Weights of a small mixture-of-experts language model, trained from scratch on English Wikipedia.
Size: 9 layers, vocabulary 2048, 30.3M parameters.
Experts: 48 SwiGLU neurons an expert, a sigmoid router.
Below are experts of layer 6 (counted from 0) of a mixture-of-experts language model. Rows are named router (the router's row for the expert), gate (a neuron's input weights, with its number), up (a neuron's input weights, with its number) and show model dimensions 0-255. Each number is 500 + 25 x the weight over its row's rms, rounded and kept within 0 to 999. Numbers have three digits each.
After each expert's rows: "comes after" lists some tokens at least twice as common just before its tokens as in all text; "gets" lists some tokens that make up at least twice as much of what it gets as of all text. This comes from a sample of Wikipedia text that the model never trained on. Tokens count by the router's weight.

# expert 83
router:525518482472539472510473488493506510501466487571467503480505496499513507493549523479500495504510500473501479532505512483475478487496490483546541483534510523513479504557473469496446479491490490513553461512506478499491500479493481446473493473501531486550478489531495441467462495508511567502485508493485507529509521508486495492458478498512482519507509523540505522514503503489459497515505500525497518481486477503510498531485511477526442477453525507487516456470459498481552484519490479497529481515471458504509484482485501541512468520526538505427471521488476496543482539491541505545458506506507549513496476505503502504513530530523553479517476530493466500484516532529514490530473446556480484485517512487444526514504481480572515516502513522463501489518508510496500538510492493
gate2:511457498477479475476479476511516476490539489450531476464534481450510479493494464483504490527514471499500473493503516512518491488565506495544487470455501494516487509520521496484493455526511472519511496506473509480534492502476490487490483492536495488487557446444513457484468478522504523513453537476515477504483539534524506472461494461516502514491449477547472537515491496522492517524448531454482500500536526497501478515474535510473484528478490508522548502500486517520527474512488516516500458551485528481523520477482534481535479484471499485479522517519525492469519505538538504478487472482510503513489514509481542489541494558528498491470506478485518541489528523501493531469486467499462457476558491482476549495527528483511524518464478492470521507486468504513554505507455496
up2:480514464482470490515500498536516494531501491497449527519514457515503478495504518511511482555478500504482487566536531495515579494523506489497531477550521533499476514488477484502500482476545472525497455497522507524505506505564532473489490480486491495507466476498478481533506491521500482497488486453505478493504453517470542520506557506492500530548531515498497509464482509524523539476504555505553517526490502455517511544482458489511504504481479473500493485528507519486476476494502464485513519520483537467490500476510476493531477464485503471475522487508499528465472458482497497505491497475493466515540512480470540514486517535485502506472517478544523505482498515462473509504511468500507522509556469544483511525518535516532500504479505519521447554468443554526456513499525465
comes after: " (", " ", "–", "201", "199", "200"
gets: ")", "1", "2", "3", "4", "5"

# expert 70
router:470510493500554462458592495488514505489513506517496510495486488525494516490509527495530533485438503494499437518520457507497480513496501499475497452482525501509481484528509491518508514446504495474530485548491487476468516531479462470468459481494492498488529536512475489484519530490505529546499478471522517512463494526530517484498469479486477515502532561484477479493463515516492521547539454523490549504515447527491518469466519503505499499484519474519515498449542476496548478487484483525512499493474493496473510512500506492524483530516517505476504468518496496494447503459481505517430486519506489503475463498526514463476545543468519475528501525488515498494497510475520489478520518510465470465457549500471517495504480498508457548480500514467517473508496495485541498532446521
gate0:529543494517516500498508442493483501521493472537521522514515526507507525514486459500484553499536505491525501514506454513491470491510473494448515485530520508515481494520491490490477482484535486501504479474515540494488488519468534517513465492491526507564512535473525465500505512505518482513523520545491475536488508497527514489482466480476478500493513468537507508437474533557513579487483480498474531537530530490479510514481523483517502485470463480490464504456557544518489499453536523523518497532533500490485490484552555483511563528504457484503514487511484523525479484566489488498521484510531489500502516480529501545506551510493470504494495530547497476475558485510526509496462484496516482511556502550495495511535500488489505513511470508498508547505476476492480507483505547
up0:503452453550514526491540541479517440522528490524545502510508524509528552535485546478515524552479517509501485505517477479508492520513507489457496499516518470511498518523519493529494492516496460502481439505527497523525517518462532537496505506454499459528510498510518495495522470508550517483547505489544494528545508529548493467517488511480508495480538543489489476505479525511474504496482463475472507475509498513483500524493482494485507508466520472494520473539541480525505484524500469512525528510492492515487523500489483497490530479490494542436491483464517497480507489523458465492495489469481482511489533506555478520510585552506471488485486536482508561493503509485489492536486543522501532482530488531476525506539469498543528508500463477497456515482506483479488520507512446
comes after: " \"", " the", ".", "-", ".\n\n", ":"
gets: " S", " s", " E", " \"", " T", " I"

# expert 57
router:495507476470489503509498486488552494467505514467504470526499450502503474514517495508498512446492463504463500521536463480464499492485533446470510438480493503506528468540487445487461479498478468501527416509492505484470537520497479512502478510498521475499495508508511541468467499513515501511563454466469499521486454462513473517518483516468465474556507529470473506528461491566520520548504471519470510482495496477485499515513489487523511468480473480486490459458523532499552492480486499464487473527456474492479493493467467482494447547491534498472487487471490487500505527485530520491483502530480468530485473532500455495455508515534485464511518530501488494491530485515483523492512493513472487493483513529469516509510501519508485491563513503449520489513523496509487482531490483
gate1:495470483523473468450496482462458513529553501519501519525466530496507535484515517504470532506524488470499507546539482503547546484490516498506485474490494517484501493546447493498489494519462455535548499479523514503496471504520451517474522521503498475466515468534457512470506484533476476495538486478483519499530499542498495474479481479551477534481542491545466492453506504504526502484483499516515502518507503488513535487503499487524517540490523486483460495519506542502511564503453524491457490507528495495526494441501500502465492495483471523505482474505515547506452517522538473542495517506470491490510520532503446509492479471510508547515449532501437532472477460524502515470524503486469475474515502502492452454526516472498490498491504473482509513486517459513522472530473486
up1:548530506523470501467531453498509473513560462532491513511501488482522508545499539527502499513507516511503483527525515518555507479491499491542483497530494514507470510515501551524495516490490489509525484498506520511528492498512475521498443530500492493496523515538548498502492476519476490465488436534489466505514523506465493471524502489510488514493486508503534538483518473548497489502543534537485454467515492528503523524479518513504434489462546456522503479518520495527520510509513540480422520546499485492517488506521514518505560472506499518533491516503519518498494471541525508510479502488529486549554496500539552499509515509509476491522527504507528508465453504534500479563457465505499540511500452498491472478511488482490522505516528498528510553507498493442502534469469500
comes after: " |\n", "0", "1", ")", "2", " —"
gets: " |", " the", ";", "|", " p", " P"

# expert 33
router:516548505465498505469481500467534543522494485511485489492502513471518482460534503536505468448501524471495485482498504460488489482482470497531532488513509497428479487565524463512517446513478530492540510505473503491487487519478478467473515486507512498475519487532491511508467500492494542499444514488474487522515490530515478468562524471506489497501504564516490484491530517488535513532516520528472492477493467547489448565494523493516504483470505465499485485448511498503501534531500455522507485513522475488530503486518490509530505496475515511491536532497488481500470498496505496526410478515526545487495477491493468462515535472517478492542507492495485453495501532486499512520475484555479482508508562517467502496495469497576477527498499480487494488473516500507543460502494495
gate2:498510486540481497451517537475476476490458492480515551489468506490489465487490527524497496511546525456450528491507516493519481484475468523485480545461517537477511503470460487425480504484514506491494548525544500500504491509547502520512501498470520446522504465537454442455535479520482520538502474468489540515489448475489499509514520513481525464527501455520474500508482514500525476515440442515485551498531494492488493474462542543539501513530500492498486481459500512529491516497482509529500494524474512528531518502477509486502531475495492483492537524512476530458483458524465473514507475468507538498494480502506478497493564500513530490474487483486463514497454544521482526457525528489476524508481502452505508502486493475493482497470510534496485516494495494509521489494525521
up2:502495549503493504481490495515553479479504531496458467507472472523532545535504511501525506519450460507508560521493467514485493490538520514479481490461547508518443539504498538491476510482493457495478508520483521510507497464515452517492514489513476512499512445488531496511499509525504454440487510488548493458494463525518471452512457501511546459529487479523500489533510543489485532508490522496512486555503456519489542506498458525496505488534488559539525490487506489462495472511542504496467490492481507502525471495506465451530537485485467498545477487510488526468493499488540483505502497526484493478512487515525501468465469504522462516529483537501516485543470530486488514474485449506521547530524508551540496493511506515478547508514481492529511501473500492497488479498478465
comes after: " ", " |", " (", "–", "|", "1"
gets: " ", "201", "200", "202", "199", "198"

# expert 123
router:508515471469534486483507524477539494527505498502498512523515498532495458502503507473524488459521499525506476517511503482487456512521485509499497516491497514481488501494499507465492471492488459497547480504467508480484480497506508476512463456514424509484564540508476495486475504513468514538527495498474503523494545482494521531532506538526519531532522512523477514490508503529472531521501498535473560509524499508472462513545493513531482523452529510470463512495539479521486526514489464521519508517519513551486475507495499556515527515557492480451520500503498494516498510498488521565472478497449489476475493508469479534494533510488496502507555498484486470470518530507502536524505484549471474462525557536469542513474501513527482525541540440483498509462474534471551521503512521
gate1:478543480494516508558498538507473458532548546491507505471457485481474532511506488518508517542487546484499528532525545496471504528488446509499517539526549500497490522497491538450503550498529509469480541471469520520513493482526475518496505501516470510515513468488545467506515457475471480514523529484484501468510507531503495484505514453513467536461524510501493466472507517458493481503495512524487509481502476531481509501517498510496501492514502523502476501486496453483553498539505495513506484519503504526541498489521497527459480463510504524493521494494496516486466489494558444496448467483479480476495505516481498435460484523461478487531577479470486512491528507506508526516492511476467498453536516546513471549526537451484486523504509521468517489470468485536497511486507492
up1:509521501520491480494483451491479495482506462500511506496480499516500482516525506488537534502507532472532486517534479532520514485462493532493523522532532498542505504546499537508487511508500466509566491495471490474497461493463496501500518514478481504556477513495507539541500450487499444493474503466493483471558479510507533530502528477520517499509502507465487464548520532499539450500500531507536488479502428458499483488452490510543523507539471501509509482543509489512474504524500501518513491472513521528517489538481485499496501520499489519516552532496486523514488486514538477482491535458555562489470489535474521507518501492580467540457493475431503515521487513488500515460521515526485497511495531504469489539519490518519467507505545484528499486509455481487525526500475518
comes after: " ", " in", ",", " on", " August", " January"
gets: " ", " in", "–", " on", " In", ","

# expert 113
router:484472524479498479462535494486499454518464526469503523501514476567534474482511500550506478488477483511493466530532497473440492496455480484524497485511491524484485476528447483511493492482473490491479486499451514518516510531531478481499537469507499488527481488502460485472486486496488497498502496490504496534493473522496462472483458506488509532537509486495480509507508481523476516527541502514514549472500465509467517521460461530552482490469531514460500468438491509457506456509537489481542522509490516520503505503491485536489496538514518479517535535481460495472495437440523498481453460557509475490518487509491509472489535502571471515491451538490491469501475522499514523488507513488510444525488511518468528497489473498505479492495499537470535496506478537460527514492514530
gate0:523473500454473476516484477489495509530512522511510493480531502536509521456502515494525470449496515434482518532490523522481516471495457497492463535490493497540468495522471501519489497425479502535485478463496498497466505475502502535564524467542504556491525507461544499503543467519453478443516486500511495495478503482522474449504499512507489504479517491482452495497502488507498492483505474481506505517496543467450443499513506482497506496463505546471532487482472504564478520501535527476470480509421454465500489494527512482530499525497447505507483520520530510483504509478454514456481516470503493518512532481509495517511536463494499509494517526532468476501523443531498496523506493468511483486455556531478512513513540487489492516492494516472492498523493486518516484504476487
up0:504506514502523540494459520493505497514494502507540517528492477511501534467478540578496510470474497474484527490489493512495506452473480492545543510539475489541508512524507498499539514486546498451506515531560479484543523497476559559490484535482508520473474508436522527498499545492482535516521513498509480513484508540531458502551465503479555505458534517551510490517544494538526531521513520521513497483497486498516523509530512481544462479481487482491555483502516472518499570495496501515454525517493456481524487535485474520485459479498539534519504482481501520487515488521496526476489488486504531489507502499507477491501465499466528482459503516508503502520491490508516515455532506542515514500519518479487494507476495498532490457474480492456528477487514524489533520515522550
comes after: ".", "1", "0", "2", "9", "3"
gets: ".", ".\n\n", "%", ",", ").", "9"

# expert 1
router:494529482451461472513478515481491503496497453553490495491496500516541465501517522491511490474517472502505463541500481506505468498471493521526507498527498535483518497485489496512479511486484519508563513534441488481499520492496485517486471459491494466505545510508515510472428502512496523483521493423514490493477512525491507534505498514478480514504527547489418493466496514534499483550528509533473474469513434501474512474494511463508510541500510493534502510508491508494493478489471520525518496516510478488502454463481488514534515514491499510457539532512480482488520481511543506539494480500499518501507491541514483509477508562494575444510498495491482461528538506474480525506495505529506463499504509510490509532480458489564490507500465480439488482507523570518473480485493515
gate2:477454494502506502503560530474553476525475525482549534508545491551545475467484517508493500506453484527512510511478519452487521505563484503453482484534459529499513515466519519503490506489489466450492561506484491470510473486542484482505523519501497475534507483522489504503512522513538493496514493466541525499487502531524489502504534549490521559480503475475501506528512494480492489501494498520502469509495518504509467471493541532492504533482498496508483536479461541486503501477482512472500508504490528522488485493466486483522505485510552472500517577489454516510497517494474526551470508503474511508444497486451476498495512477543537469498502473482465561502511490515482488504467452515481499463496473467513501535443467490506551511515478463511496528483530473525476499511497510
up2:508509488497472518463488483465485501494564501492565534460468510467517481518482513465528482499512507492516518442521513482479504507492524520507518544497513520510498512474474458485502471498483464476564477502509518482481484529500556483487512525515502473487518496525541536500508514479512493529523560480461538525512476461517482529471521497497487524508514484500520480494470515521483486456522523478450479504482481454480505463518529503478513509489529482494491483493514567489500481491510501527484514517496456497472505545541516507520502527514525460491497437501459494490467488486505493473540522504491471514501499482474496473504481480504456533507526516492492514510515455516451503455474536533465528518486483517467479537500512514455486522538466487449491505483440493443471502541462471
comes after: "201", " ", "200", "202", "199", "198"
gets: "201", "6", "3", "8", "0", "4"

# expert 126
router:503505503456505475494490520474481490515485511518450491494457487513567492518522559520500507460443494474511493467507516466465498524477508497536498506510498484473427489549523454539514475497471450478547460490502485531502467515510505500484517457461497475503478491562492507495507512495467529541517498448481499509459527520490463478518508522543509480520528537521466502514511516548479509554522483500492488494483422528535473529463525525516494507448530514525543496458499520499507487550488495530514480535457488508491513508473469511518470507539501517521498507480488518512475519523491512522470483504502515524505475509485524480497535450522492469497503527469519484499488516472476471525516492538482483486506535472468492496488472491536477536519489473478534519505481499521532483480481492
gate2:500507489476484493486473492476444506489419549494473484529539489521482536487517501522503486475513480557498505487502495497481470526521529513470507512458496525534501505504477492473498497497483482499510509487458451508490504505523507484517461447513490545546528544520461496479503488514516499510522506479524448556521517515543490498535469508555518490503488505489497490514508490535511468521475484472527528514480499503519467483520492479438501500465517536527525525452559527481528512518500517524517518520466498547521535477500505492506479454510483488549494489537550536460484518449502519510464525506488495467460512501448541478440457474479502475499478503503498484503473486502495503488530496473499452484514508501502500443477521511483489502504502542468536480464515480473473511480502479
up2:502545479493557489460494507486480485534490488492446483527491543518499460497512485445487537524456520541531473518516537471538507502530504541442509436491528475473455533527507495502517531466518559492486533499524491492505512499479487491477463555483558531477500496488475508511479489484491502507516515475448498532497478485488553506436510480481484452482545456508536470516490498506470528496478487503503519512516509517493504478497487489489492542556499498521497510481511527488474496488495499492488491507490474544502481472491502501479506529473491499495514481522524444503475551502508480517493552451481496492440521524481481504494523469486447483498516493505478485493529497480531509542542479474470513497497429495499502505489496492548453492472518504516502505473495534495487498528500494
comes after: " ", " |", ".", ":", "9", "8"
gets: " ", "0", "1", "6", "5", "7"

# expert 16
router:479569473476533460472512483466491499474497513507492502515493475491504435474527499483520535487470456498469457530513499485469550521483518504490477532496536517484501502530478521511505545496497517471531458534495498482441551559529496493457491490495483517521496503494471447527521492477535511502479483473509505542501509516497487516488467504509553524527536492484464518449499520556524508520502474467494520483501470504451482523495516505518505513488556467493549507469476501518513523517514459524505507523521490535445482516507514518524488495532529510460472424498508456456499488511498516487514481503491505466502493517555478496493498494500532460491485505508475466519509520485475513519518520517479502516481532524477482535440485452517497499528511509490482522502507527491521445486488472
gate3:508492480472444501546502484498484511536467498535480479491493455504496508497491464558523469466474447524518496481440524526492522499481509522531502517486519519504526516500488481492503453478475501525542453505530528525506538502493533545472523515480515497476471487509486477499527469478477524466485482449485493522483506482523483507519493508458488493483458493491527519484496477443474477462528521448474500491512514526516525520536544479541490512506535495506518431587502455481508476532517521525502486496532480452499505505489519528501506458486554487485512491511492491471502496490473491479504514486497475513491479469523451510473504511481536492503488504545550530522512479506502542526493528434489480508485515459523511485501507487535510468474460522518514493498491473528467475534517510
up3:539493474493510517476491513491481478522490495518476479563485520493491504477489488516488491474514525494475502505517492527497464499488477461514501480484535494500485512500484529521494497489485473527522482526520500480483508531530524474511523520547507465533504492441480450472520453532470484474484503511512531525462506520493487522463494501478509473474447555488502467493498532510533507542512485474473469482496543562456523494527502547517489518463466476487511500522521533516524490521519553500490462522488545509464496495533484484478480487475507508555494473555517500502493534496521442491496510535525521531502570486483483499506531525494476468493481501473516546529487471487543509483463525477474536550420493517498461511507561521496487507484473542474493502501500531479524494491479491
comes after: " |\n", "|", " ", " E", "\n", " A"
gets: "|", " |\n", " |", " E", " In", " to"

# expert 66
router:475547476476534463482488490467546521529506508511485470540512500533489494498543512517535461479430494556480483512530453506498512526499540486538480460519532525474503486524493484534470475487501511502532489526488466504502484516516510507493476506447475485543526490481492486487499485510506537545505490453518513532509464520506499496565500514539480481517512546504486546480508500497509506535506474520479506487525470503525485511475551498528489449506542479473487481468478497467508525476466485503486507498492533519487464497483489508541512479521488462516509495480467490480508528471533547502518464509485536487471507477515469485462564498524557495520496495482505485538496522474490534489484496513471470476506543495486524534485478479537487502500537522483532524448454507541491481539461488
gate0:479456475493480437482502478527500518515534464501500457531494514495501533529525494517509504505474483482488442494521528482488527490519522541542477530542523526444475474528546519526506522446500550467493515477502442504533516458530544498510488498501440486487543543469469515539540503515511497485508474474521465500462474455481488500520494496476531476484484458517506486493515499509477504499476462496486485543484513513498509518505521476498483500534521499463509470500510518512519478478511515539511500515516553464514513517496490530536502471521481461497478488535435543513530485465507500505531465453473485492510527537489536512498550488469499497503495506476454534487500529476487477455482518546471497491489510480506503500486499499473477491516516498502544484502488530520451517483543470
up0:479523481476533531470460521505505480533470548488531524480500514501501528461524481506504491521535489518528493457528458482530470494521484449492472455525514480479496495467491512527532481512475516504522549521508499491457482510516495512488503544516526503521525473531532495496511506433479473513472477475460482555481544473501536473520505467537481529506519482501488474544482494458490509502521471497464559471505513498497506521505509516502478488566471467473485491514545522545472484508488532477528486461537489556511519505513497505470473531538480482552479501482493452496476518498523526474475485520489510505501524490475512502495467517499475483496545518444525488517506492485493435495491514476537517510516479544527483495499515512479498499476486459468481518473530515515506479501451551
comes after: " |", "-", ",", ":", " the", "."
gets: " M", " B", " \"", " S", " N", " T"

# expert 29
router:478502488466508503496519490518525490478544491497483500492505489523458523526512492474507484481482493482466511462548471495487448525520507485530484512495514488533508477524485442501532438506476456511526455539507482472483541488535489484498489475485516488509485547511491493493499527453491527519528485496456526545496498511514469511521496492486504467489483514513454537487453480525492530527516514524503528484509486508463484507482497496487480491474494448467510464461512471458496503483482426512468493545482476501489487505531509463489508531505558484461543474471465467490495503492478516489443484510511492498471479466505501463504544486479506515527475528483521458513542503474517483534493560486526500457470534473454519488502451493520481545568499516458508500482526514484522509516485494
gate4:519497484504463485522528499469465503473491492498534518479482511519512454525472517473511505476514553471519502517518511492494541504510505489478494537479454482506514488473537496543482482507495519512506496551422483460499504490472476508506520522504487483482490524459544471528521496532492502489461497512502538538553498509510481491505468536525507485415453531504480491520509521494514477478505506448459483470545500504509473457509516495502421495503468487477485523534516501517546514521506559512503506498503512483499468488481511476510522473487490509512493479492546443529513524451482515534539509493498486499458470478508502508500480496461505490471450511481503496492523551526491453424480480472534476525495525497503472491457491492505540497507477518508516528526483478514532476524496515
up4:526490528494478513480452480498527509489480540437523488518503457486485474477501509532474521512506468494525494516460545502564481523507464499502516518524455534556482461468496435495511489508530503477469469503505519528533456573556522498469450510509459496528519504477551495484519481440543523510517516489481494486484535479508494489490523496476525558518501518494493484526464517542469467494470534494527523504499512471478481468498495485501535496546477475477511544534526486480520532525505510511534499487507500500534447530487500480457506550530527495451495513508511531531519527523507473468469503531499490525493516488509510514498495500517493468483503511511524528509528491520452544479484530511520498486512537521470519480506471507489494477500519519516446497490515488518487480510516486
comes after: " |", " ", "\"", ")", ";", "0"
gets: " |", " ", ";", "\"", ":", " |\n"

# expert 63
router:449538477470518470466498486462488494512527480510537515503477492519492517470528491550508523489493479503483530480500490457490536486472529538511520492484521484488506513507479502474523487489470503467537503497489472472470495497511503491471501482484441476519509499515525474496487503485478504470519506477499525541495535480542452521514471476476502530529554527507484528483472520550449548533456465474504505473528448555488518504469553487536508496487502446470525485517506491497500435525512502511541543480510513541501444474470502488477466490533498502481505473537443529535477495487521528467442478456488513468480470498515477474499494497508530494485492494509500476543508497501502509526521482504488486496508551471480540464479470476517482497528528474501481467501492484512493505509439518
gate1:501491525480500480538510533486518471495492509486482583507491523535538489554519515517525454470496534517471539512556481450498497540492485496526549530529526429511439488481521483458517527486516507516539498533454539496534519486459494504505498466483495497486491522502534487502501496539484481464534503475529466492485501487508491479515521448496480483500519503503535473487543490564503524518548503505467481506476478506563494524503474484506520516508527515466514519534501521477520528475496501546548506476531496507522498493544488524540510509490480485475508463486516529511485491509498517500459523478502489454531542472486531501499480482538487500531484502542517507495493487509514507519520460514555499473531498494506491471528503537501536496537510502510479530490502492478465559494478502
up1:492505522492460468497503495491495512544505503513509474516541536472484549514492467517524531480496531502510509486489454475545513506505515523474495488497502511511444486514546475519494457527502484497494495490490489432486491529514485496518495534521509497473513491498494516544520498512466507517527456490500531445489516498512486513486473460508496575511561533475476500504486502469514499510420503498449497495471522517473472460480553495519478553519553508511476498477552476485506446491494489487483521501461526527523516513508526514462466531522561519482503541494436522528521495490537447501475526481511515499500521535538482529548513499476500485467523541490516518494486534507514469487511469519513477460480537498502491487514519500450506486483480496505498494500506451500500517512525530
comes after: " S", " s", "S", "1", "0", "–"
gets: " S", " s", "S", " over", " of", " and"

# expert 87
router:502522482459530492498523532504546459496470492514492468485533516515498511496514531509500544457528444547478507514491515465448521494505523452543473463496533507488524522493509468509471490521418480477500482535479462479446494536510471446477489476504510496497496481503469481513499533502506463494530464495524505519471533487544489519519520534514506541500507491452478544507486506505509511512490494468537519443527491482440480528469491481519516471512519467521486482448506514506532487524463488534493524533483485485500459529489510520512479513516507468480492493518481498537507520517511516516483507533526510463473478495497450484522523531546477471523478480500511482561515484519501498534523507531498473517524512526451488503471525495546520540509558513522509492494507511519530476518485501
gate1:483510442536489515523562527472490508506502535465491518477487506502539538523511529528513464451460505454509509530466536462486441509534488502502466492536528521501488494547481519515503444530453504508487462537483493531463468506499535495536482492488449474533510507553478525514511487536529474520540485503504531523473530505527516513504477529483526501488478511492471521485499484474493466520507497475505470501482530474510489485494527526478520525504511501513506490546495466536494500516496492512512465491482530466450537509449484474539494494484486473483523517517509484557542534465461531514531486498493484500532480470467517538541484470479506522488518491475507528519485499490458524471488550524520508539542484474530531484476492507498490514509497480488507461517537512480487457532520504
up1:514513552545462497518462489508485531497527486493517534460551518486487513491497462498483522507494479481549561477498475468521488521514485529503530507521482499534509507526517500465495501466523517515516517542496501540504484459487520502489485478445489512509515517450494482500510537483482506488526457474515515498530515491462507489474504462482560499510517512457495494516460465560541497462505524513502461528493513517459491488472470500505507517494493476531491493550494464532491511458514472461501508481486458510492455528488480431499497499481449471502486454476499565423520494528507501484519497520513511522510483550502549470500481514466455526497485486483486526487523493500529507526520509479482486497503526498504488514504461539534513499498537481473471484478551484485462477487518520
comes after: "\n", " |\n", ")\n", "1", "2", ".\n"
gets: " |", "-", "|", "\n", ":", ")\n"

# expert 105
router:533506499478502537481500505463510505497520530467442520503467503512533490485522524488506504474478510448498530497488503492474499494503522515520464507536480477486440457575513464522532476508469422445527493493489515509504503518519500475476514487466458478460526480512466492480480470495494507515526482463501485507487517527509478465519520528478494451488502523518498481519486519506495501525500495528516534489529488526509462539489513520500486491457556480522499542473494510483478516505470501538482487514496484516478497472487499482480500510537519521492506485488510478486483523509467518557462477527482511506504498489496463484489541500477470481497508526494494457490482551453522499541526528538493513459510551505464495516459486464575494573500523472503502514511520526524564479461502512
gate1:490472533471489495498460518512509472518458498481534521502514498512448499493515523533499528488522487533514530521510497462509452486542513499496463520525477498525482520494477490532498484521511461516500503502517470504485491559519490480492479530511507524534502512492548497436498498510508489469476477502505527489508463469493454502522469530488504468486491509542477473519449480508476515498476475491559526511502490491492489578478504520461538446484476492516507525515479476491511516500502484437507528498501539500493472504502487445476525437551518506514501479528481442513478493518489483496544516526542487520519495441473518442486494501485480432512485495489502510512486486516522481511435466508495481513489488515483472491482527516493508489493469442523555480503536500465515483465484498
up1:502524484479477494470499489522522502513531475511505463504471536479491481487435489450501512509518516538511422509467534473501508468534537454538465491453496501548509498514535522499570513494462501502507501491491515477471519508502489489519493534499483529493496488553559496491514512481482497452494552516534493474463469518483488489511514546499468525499490475509496517512483528502511493472477546508553501505531529499493497472500509495455521493518466553517514501497520475491488497541447530477479471512536509533542521462458457487485487530484453485499518487488483500501482492515521464475520477504508476527502464470501504486462513504478537502451496469535514491478456522497505535512520490486530486520469503495484501525487464504506449506496496502546508493496470529512520438527465465
comes after: " |", " ", "|", ",", ";", ":"
gets: " ", "1", "2", "6", "3", "8"

# expert 4
router:484503463494483475495517455490477470490544500508489498513508512542471460513535519493517504489459490488506486510521494486457481512493495502541490495500498506498467521527476508528480493503498503506526451539492491474446513537500502479491495475473497473500465513476498457499481490496483505497515526533507473557496493516527500494509465512522499485484520539545467525506545494533553502532488519523443530532521503505499490501481512484531510447501510450502524518465533443481519520531484501510536531531485438493457518488488490500485470527511489505514505508527526485511539515485491495475489501525514514486435469430515468526531502479514525432529530495470505470531518517513510498542493482481505478523449493507463486516490488506600485517541489517450521479505525489506514532501481547
gate3:550493485492519542536522509456486458515495523513514504564528503522465553496499486514486491491496484489540477529495467517529470530523440469483538545506561472523522535485491560512477487517515508499505484492498467533491499514461508483468575474531509504508475503530540477508518481521515538522445506474500545515466499497509484491508475483456482467500499505549490466511526469507519469484577538503471505506515482475489466474435511505509510501472491506522504527504485472497535464473508509472479484514491492514503534490525458498531492514526526498517496509496509487539520530522530497481465474519504492491520493514484518530467479463528515459509498527510485522495512510499475488477519482487482527533532497499431468476509539545487517491507507497521509501511462515513473541465482496
up3:480515495502503509468476479489488489519500531521482545521472541506493491436503569486455446464497517494486505505512501494499485480510518523505493487494505500546482513495483493521542519540544540513508522514467541511508523508497537485494523485479523501493437509549523521478515473529520490536550502485497456518524574509526504505471556509509519475510500477478491476501478472515504473505526507493515542504537486496457492508511453502476496518484487475503479474483435523506452487476480492501489496445532472515481540487498485487495465485474488480518524500457524456499509462508512508498501499527508489515506474499479486446495495516492516525507546489483487458483510497507549501515538524475505494472540498483471492488502498560520429466448469504455478513521512524535452487515504470
comes after: " |", " ", "|", ")", "–", "0"
gets: " ", " |", ")", "%", "0", "1"

# expert 30
router:463506434476530502513507483486529469456497499505507535502530459503497506491515541483486503485504479502472490540522475490469476495499519480486510507496515479522478483490515495544512501495463455508570461479456494472461505507536514500498512485530505485527501552512498495500496537489507507483516439457491505546503509530511468504517539553482488489507469523494481490470490499556490502525509503485487526454547502521476514583507495493480476527507509475436494525505488508484495477489513477486499491514464472549509482514513526512536479514503556496492490468444490440491502511494537537481443511489463507506482460472489524495482532521514466498530517486483462486497536503489514449510530517510487471480490515520471511490492470480522518493541529505498510519488577516513543511476491467
gate3:494472513504540509560500477477532529522473528507492537469504484481481479481449540501495523457500521458504476495479500458519508518497499473505510505499499514500488492490520504486483455505469494513489525478515507472478489530457529460515551451491480492541481493526501536492500507474463498505478471482471512537518476505491482535483542541530523561492461459479518491486545514487493492530544510490513447545505506529487498484534470547549504538501456500491501510416514497490493505534480513524491458474495435472492519501483515487495479492477512484480468496527478498466523453517468482502465513469482518540479508510497517503485459500511490514492532510498556502450457489491478468492487474499531503490492493561473465501516495469497533509532493514486526503515478476483476520447519480
up3:474539532519499519512527537501503506484507526574478535510510527540492498525472488456499525494494509533519513498500509472504486518545492513477534483490501493499494494463516469517503480465514476533470483511487522502497533507485495520472564467461479487503507492474503457497511511526524476465486476508467506456483464518555525500456476469525514507497487452485523501530491491482477514481546512542468492510485470518471496471536525524522509461507522527547467482499515500511450523522453494485463531497509478490483482471538535465498498521484476477455504568466462458515558507494502498489513455482552467515512498511521508488451491494492482504507495531527539465529488521515480486479480482484533467482495497503530457500548498543537487489474496499533539509463488507519452470502502506
comes after: " |\n", " |", "|", "\n", "-", "%"
gets: "|", " |", " ", " |\n", ";", ":"